From a checkpoint of a small mixture-of-experts model trained on Wikipedia.
Size: vocabulary 2031, 44.9M parameters.
Experts: 24 experts in each of 19 layers, 192 SwiGLU neurons an expert, 1 pick a token, a softmax router.
Training: 305M tokens, 4647 steps.
Below are experts of layer 6 (counted from 0) of a mixture-of-experts language model. Rows are named router (the router's row for the expert) and show model dimensions 64-95. Each number is 128 + 32 x the weight over its row's rms, rounded and kept within 0 to 255. Numbers have three digits each.
Before each expert's rows: "comes after" lists some tokens at least twice as common just before its tokens as in all text. This comes from a sample of Wikipedia text that the model never trained on. Tokens count by the router's weight.

# expert 4
comes after: ",", ".", " st", " b", " that", " and"
router:108147112055135075107112175093153101155131116115115133159052153127080155110156137094127134122132

# expert 1
comes after: "-", " the", " was", "|", " (", " a"
router:104107100101115173121163106134098094085117104133143112126142161101181061142134067084139161118043

# expert 15
comes after: "0", ")", " ", "%", "1", "4"
router:161124106161138088121126150152169150187143150089146159159161117098105061088120156101132139140171

# expert 11
comes after: " s", " p", " t", " w", " S", " P"
router:136071137088102138174097083180093133131119140078121178130153125134091159142159114094088061102107

# expert 14
comes after: "i", "u", "in", "c", "a", "ad"
router:097051166126100090152152128067127117176157152084138155137136092122162117117125118170154037083123

# expert 22
comes after: "ed", ":", " of", "ing", "ated", "al"
router:083201119124096123113080104107135059163092102128150130132083176117140095142128165153168107153130

# expert 6
comes after: " ", " (", "0", "–", "9", " $"
router:174099070171135097105141087090177074117064121117138110104182124120129160144100164141117108165114

# expert 7
comes after: " to", " f", " and", " as", " not", " be"
router:145111151092122110166096109124152160167113135166137093143153164163156165123177174124114104118113

# expert 5
comes after: " |", "6", "3", "4", "s", "7"
router:137194168053145136086115179118149038138056135164153125173097090095139070122132106148104121124116

# expert 8
comes after: " |", "\n", "|", " on", "-", " in"
router:144143135144134120102077121110145052151086171191146135159105172061137184125141137150136136112145

# expert 10
comes after: " the", "ing", "ation", "s", "ity", "age"
router:120132105112137144130135129118113128118116147129159130114127176084143163185140137136163097106145

# expert 19
comes after: "1", "2", "–", ".", " ", "3"
router:159142129133129071162146128111147099122105137089136149105134080172089150122096179156109153176127

# expert 9
comes after: " D", " K", " J", " S", " M", "j"
router:111169120134132118164162127149106169160082179185148145112132077097134157155161077116144134119166

# expert 21
comes after: "\n", "==", " ==", ".", "===", " ="
router:125144160187148051085140146149117139109127100170139087163183232135106094086161146111137101184171

# expert 3
comes after: " of", " in", " at", " to", " for", " with"
router:144171087146096192105164041118105175128170121176109163134172077155123081144072094135087134143125

# expert 18
comes after: " C", "S", "C", "A", " A", " N"
router:116120180163179215098098164131121108123218135104121091143117132191166178142095144184115129194102